Below are experts of layer 2 (counted from 0) of a mixture-of-experts language model. Rows are named router (the router's row for the expert), gate (a neuron's input weights, with its number), up (a neuron's input weights, with its number), down (a neuron's output weights, with its number) and show model dimensions 64-95. Each number is 128 + 24 x the weight over its row's rms, rounded and kept within 0 to 255.
Before each expert's rows: a language model's description of what the expert responds to; "comes after" lists some tokens at least twice as common just before its tokens as in all text. This comes from a sample of Wikipedia text that the model never trained on. Tokens count by the router's weight.

# expert 43
What it handles: Middle pieces of proper names after an initial capital letter, such as K-ish-or, S-yd-ney, W-olf-gang, S-audi Arab-ia.
comes after: " S", " K", " H", " Ch", "S", " G"
router [159 138 148 135 128 142 110 111 124 132  61 164 143 150 148 117 127 136  98 111  98 131 110  82 109 161 126 160 124 195 117 119]
gate5 [124 170 142 128  94 155 159 120 177  90 131 102 144 154  98 119 119 112 144 124 107 133  79 109 154 119 153 167 163 158 134 132]
up5 [107  80 136 118 162 123 106 164 132 156 159 137 134 127 140 146 137  98 110 100 145 106 148 134 145 138 187 119 112  90 132 122]
down5 [ 96 161 164 135 136 150 132  97  54 118 136 136 132 152 128 144 122 115  98 137 127 105  87 133 125 134  85 136 148 108  96  91]
gate6 [118 117 118 158  96 116 161 132 131 158 120 152 117 144 127 110 144  97 106 139  99  88 130  56 140 158 148 120 140 156 153  88]
up6 [107  86 162 153 127 152 136 120 116 141 128 146 124 113 110  83 121 158 135 120 117 137 147  90 117 135 151 111 160 135 118 123]
down6 [128 141 118 153 131 144 117 128 146 171 150 123  87 140 102  75 154  84 145 158 158 120 136 131 156  94 135 154 133 113 169  95]

# expert 5
What it handles: Decimal points and degree-minute-second parts in coordinates and measurements, such as 11.5 nmi or 2°28′; also word-start pieces like motor, start.
comes after: "\n", ".", "–", "1", "°", "- Coordinates: "
router [117 108 117  70 146 126 131 115 148  87 160 148 107 178 136 140 142 102  87 105 141 118 120 141 122 121 127 110 166 115  95 148]
gate0 [175 110 117 194 103 124 104 140  82 108 105 136 140 130 120 137 129 138 157 138 105 134 134 138 136 155  88 136 109 141 127 143]
up0 [139 153  98  98 110 150 136 121  97  91 114 157 125 178 145 124 160 122 117 114 155 170 168 124 174 131  86 122 123 116 128 132]
down0 [172 137 113 141 123 124 135  79 164 102 130 106 134  96 138 127 139  88 128 133 147 148  93 109 140 122 129 150 106 147 118 151]
gate1 [136 151 125 125 102 174  86 127 167  78 142 119 139 127 140  71 138 139 115 130 124 122  97 156  74 114 143 142  94 161 124 113]
up1 [112 117 124 105 130 106 145 112 172 105 178 139 135 140 104 106 118 148 123 110 108 121 149 166 174 155 110 134  89  92 116 162]
down1 [147 113 132 105 106 145  85 134 105 140 124 123 113 110 110  69 161 121 154 108 151 131  67 156 130  70 151 128 137 152 126 125]

# expert 40
What it handles: Commas, dashes and decimal points in tables, scores and coordinates, such as 1–2, 41.157778, "Hamburg, New York", and year digits.
comes after: "1", "0", "3", "2", "7", "9"
router [118 112 114  70 145 125 131 113 144  87 154 145 112 176 128 142 151 103  93 106 143 121 119 140 116 120 128 111 168 113  97 143]
gate0 [112 173 146 151 161 112 108 112 105 112 130 118 148 155 111 129 150 123 110 135 176 145 123 110 157 158 137 155 111 115 113 138]
up0 [103 104 118  74 132 143 168 119 123 147 131  98 137 165 148 124 144  91 134 132  94 146 132 137 120 143 104 162 120 167 139 130]
down0 [121  69 156  74 123 126 118 142 117 106 116  99 130 140 155 106 139  91 133 161 138 161 119 104 139 114 165 105  80 149 138 138]
gate1 [142 141 109 111 114 131 104 100  58 160 127 125 114 106  95 128 110 112  76 110 145 111  95 116 121 128 177 138 126  99 150 111]
up1 [152 142 127 151 119 124 117 170 127 104  82 142 138 149 153 143 147 140 136 150 128 119 106 144 115 153 104 119 163 106 159 148]
down1 [147 130 176  87 146 125 126 142 103 137 110  73 136  91 100 165 117 177 165 153 113 138 201 107  95 156 168 107 160 172 126 124]

# expert 2
What it handles: Word-internal pieces of proper names and place names after a capital start, such as Pr-uss-ia, Pr-inc-eton, Kuomint-ang, Rever-end.
comes after: " P", " T", " R", " B", " St", "r"
router [152 130 146 141 127 143 136 160  91 120 162 106 120 102 150 126 129 100 109 123 166 101 144 129 121  77  91  98 154 142 127  91]
gate0 [135 100 148 109 129 144 153  84  95 126 160 147 130 150  92  96 133 160 137 166 118 108 150 106 141 147  76 112 144 135 127  96]
up0 [156 149 146 102 144 157 156  91  76 104 185 114 145 149 111 120 114 135 164 143 134  76 126  77 116  81 121 105 143 134 142 103]
down0 [103 145 141 147 113 157 132  93 164 142  96 111 126 137 128 157  87 113 141  92 139 137 154  95 144 139 124 144 107  94 126 105]
gate1 [178 139 160 156  88 177 127 142 150 155 140 124  91 104 164 144 125 104 144 121  99 110 136 144 188 109 103 140 114 190 127  98]
up1 [148  92 182 163  85 148 139 144 128 170  92 141 125  93  88 128 138 140 134 135 125  97 153 137 164  98 132 130 119 137 135 122]
down1 [148 143 125 163 136 135 102 138 140 141 132 127 124 100 151 145 153 121  95 153 208 137 139 135 138 128 133 135 120 153 127 150]

# expert 14
What it handles: Line breaks after sentences or entries, usually before headings, list items or table rows, plus table-header and succession-box cells like "Succeeded by".
comes after: ".", ")", " |", " =", "==", "==="
router [112 108 115  91 112 109 121 121 153 110 124 110 121 117 127 121 122 123 109 111 118  97 100  95 105  92  96 129 158 121  78 135]
gate0 [126 153 120 127 106 177 173 160 120 115 159 111 116 156 167 127 111 110 111 140 162 134 107 116  72 119 138 141 178 116 111 136]
up0 [143 141 141 126 144 137 133 106 137 116 176 117 135 121  67 161 144 120 107 169 133 150 171 127 141 135 115 128 174 169 112 149]
down0 [127 116 109 125 118 148 125 147 125 146 138 160  94 129  99 157 102 168 144 111 115 121 102 111 101 109 140 112 142 119  48 166]
gate1 [113 136 140 111 131 153 100  83 145 148 132 143 154 145 113  89 122 152  93 113 149 100  93 128 104 100 116 140 183 101 134 105]
up1 [146 122 112 166 126  95 119 161 133 158 107 110 111  99 126 139  97 112 125  99 127 166 155 132 166 157 115 137  98 146 110 158]
down1 [125 144 136 167 116 127 127 151 139  79 108 162 101 151 140 104 114 141 136 147 144 134  69 187 145 135 165  84 115 136 110 140]

# expert 38
What it handles: En dashes in year or score ranges (1827–1910, 6–3), plus "in", commas and slashes just before a year or number.
comes after: "6", "\n", "3", "8", "4", "1"
router [ 93 112 140 134 168 108 164  92 118  98 101 120 126 107 144 102 150  77 128 107 151 127 156 139 130 126  96 116 129  95 122 176]
gate5 [104 122 128 122  61 119 177 112 114  86 127 122 152 113  95 145 153 154 127 117 153 104 130 138 161  89 141 125 122 156 158 122]
up5 [126 133 152 196 105 134 183 132 124  94 112 131 139 115 128 137 165 131 143 138 135 124 107 142 174 111 133 138 105 146 135 106]
down5 [136 127 120 152 118 103 128 153 136  94 165 101 123 131 168  80 127 117 145 139 155 132  90 142 144 107 156 124 105 107 112 131]
gate6 [140 139 125 124 104 126 147 140 136 166 154 137 136 145 127  98 112 166 136 159 128  92 122 158 156 133  91  97  92 101  99 135]
up6 [107 112 156  99 110 134 179  94 119 179 138 124 125 152 110 120  95 120 100 171 133 113 183 153 148 116 146 155 139 140 126 148]
down6 [110 134 144 128 108 134 140 135 125 122 134 193 140 145  87 136 125 133 141 129  84 116 141 119 115 173 118 154 167 164 114 124]

# expert 35
What it handles: Inner pieces of proper names after a capital letter, especially place and foreign names, such as M-out-iers, M-il-ton, V-amp-ire.
comes after: " M", " F", " N", " V", " E", " A"
router [ 90 131 152 125 122 160 115 167 131 152  46 172 131 143 118 117 121 134 168 179 135 125 123 134  74 143  83 135 109 140 123 110]
gate0 [130 143 150 120 135 145 152 135 120 110 116 134 131 112 111 146 162 112 131 156 112 136 120 138  75 122 140 139  87 171 171 174]
up0 [104 125 122 130 119 115 133 101 133 102  97 115  85 152 153 134  61 146 130 118 129 110 152 118 104 129  81 136 179 124 153 167]
down0 [117 156 130  96 138  94 134 116 122 140 117  96 137 170 117 153 120 139 110 145 131  95  97 136 158 115  94 105 113 116  69  91]
gate1 [151  90  90  78 101 168 124 110  75 118 131 116 102 146 157 108 147  95 147 128  84  80 149 124 124 103 126 135 149 118 183 102]
up1 [122 163 184 140 158 147 152 118 141 129 104 144 146  68 113 113 152  97 121 132 143 144 139 111 108 153 133 101 147 157  96 178]
down1 [161 150  96 118 142 146 120 139 135 126 112 123 137 115 153  91 110 125 138 186 175 125 103 149 106 111 118 116  61 145 100 121]

# expert 47
What it handles: Table cell separators before numbers in results tables, plus plural endings before punctuation, such as tag-s., analyst-s,, Boy-s and.
comes after: "\n", "2", "0", "3", "7", "5"
router [115 105 118  70 148 124 130 113 145  86 157 149 114 175 128 141 148 101  88 103 141 123 119 143 121 121 130 111 165 110  97 142]
gate0 [146 132 139  89 124 150  85 131 157 131 157 117 149 128 130  98 110 131 174 121 131 117 124 114 150 168 151 126 107  83 103  92]
up0 [111 166 122 117 116 123 103 127 182  73 129 129 158 100 128 119  92 116 137 161 128 100 106 144 148 150 154 144 115 111  56  95]
down0 [131  99 125 117 109 104 181  85 130 119 136 152  93 112 119  90 102 166 184 133 164 147 110 162 129 122  91 113  90 161 130 115]
gate1 [132 119 128 132 165 138 133 129 124 145 107 152 139 131 137 128 151 149 167 176 119 125 152  69  90 119 114 130 147 134 156 140]
up1 [106 120 119 171  99  81 124 100 124 114 115 140 147 120 148 147 131 157 109 129 142 137 134 134 136 153 145 169 165 137  72 127]
down1 [126 120 133 136 148 124 119  91 106 153 121  71 127 129 137 119 126 138 105 124 143 187 115 140 116 117  85 129 135 167 139 134]

# expert 7
What it handles: Dashes, commas and separators between numbers in scores, date ranges and measurements, such as 6–4, 7,000–8,000, 11 December 1965 – 10 July 1967.
comes after: "1", "3", "6", "4", "8", "5"
router [ 92 116 124 122 150 115 175 103 112  95 103 130 114 119 146 120 155  79 141 152 140 114 173 124 151 135  95 115 128  95 122 163]
gate0 [128 133 122 142 172 119 121 107 149 135 116 142 119 135 129 100 134 106  93 139 139 119 152  81  82 122 140 145 105 110 123 115]
up0 [140 142 125 152 151 117 122  94 121 105 136 166 100 158 140 125 159 127  89 111 157 125 148 108  86 126 127 162 123 127 130 117]
down0 [111  78 101 131 111  74 133  91 144 134 100 127 108 129 111 123 120 112 131 114 111 131  89 123 125  81 174 128 131 158 112 126]
gate1 [113 114 137 153 134 100 166 119  96  81 157  99 152  90 101 110 144 141 142 163 131 154 137 110 141 152 115 152 139 129 136 156]
up1 [141 135 105  99  93 126 141 135 131  98 172  94 148 101 110 130 120 152 131 114 120 150 147 119 122 116 124 135 118 108 138 172]
down1 [101  78 124 144 144 149 127 111 142 174 139 146 125 117 154 128 109 109  93 121 100  99  89 107 137 101 153 121 122 173 137 150]

# expert 18
What it handles: Line-initial list dashes, infobox field labels and heading equals signs, such as "- Active:", "- Born:", "==See also==", "|  |".
comes after: "\n", "\n\n", "-", "|", "==", "="
router [129 133 146 139 114 103  99 117 117 132 134 157 109 146 174 109 139 184 120 131  93  76 102 117 133 127 149 124 136 164 119 136]
gate5 [ 96 122 149 141 137 142 125 135  92 145 130 156  60 108 127 125 104 179 114 102 118  90 119 111 126  97 103 124 140 152 101 129]
up5 [113 120 148 132 118 137  93 145 116 160 123  96  76 146 166 146 105 140 118 114  88 114 103 130 119  76 112 135 146 119  80 118]
down5 [113 135 141 134 130 108 135 134 114 150 165 121 103 152 103 140 140  97 145 123  75 108 142 159 142  97  80 119 176 124 132 149]
gate6 [ 87 139 152 190 108 120 169 127 123 150 109 151 149 138 103 150 112 110 136  91 108 137 131 115 132 124 154 138 147 136 129 138]
up6 [164 127  99  86 149 114 119 152 128 104 157 124 109 130 113 122 121 134 117 157 173 123 165 120 130 149 155 114 131 113 127 138]
down6 [115 121 118 110  98 165 102 110  92  97 132  96 107 127 173 132 156 147 130 118 123 177 141 125 126 109 117  74 124 123 138 110]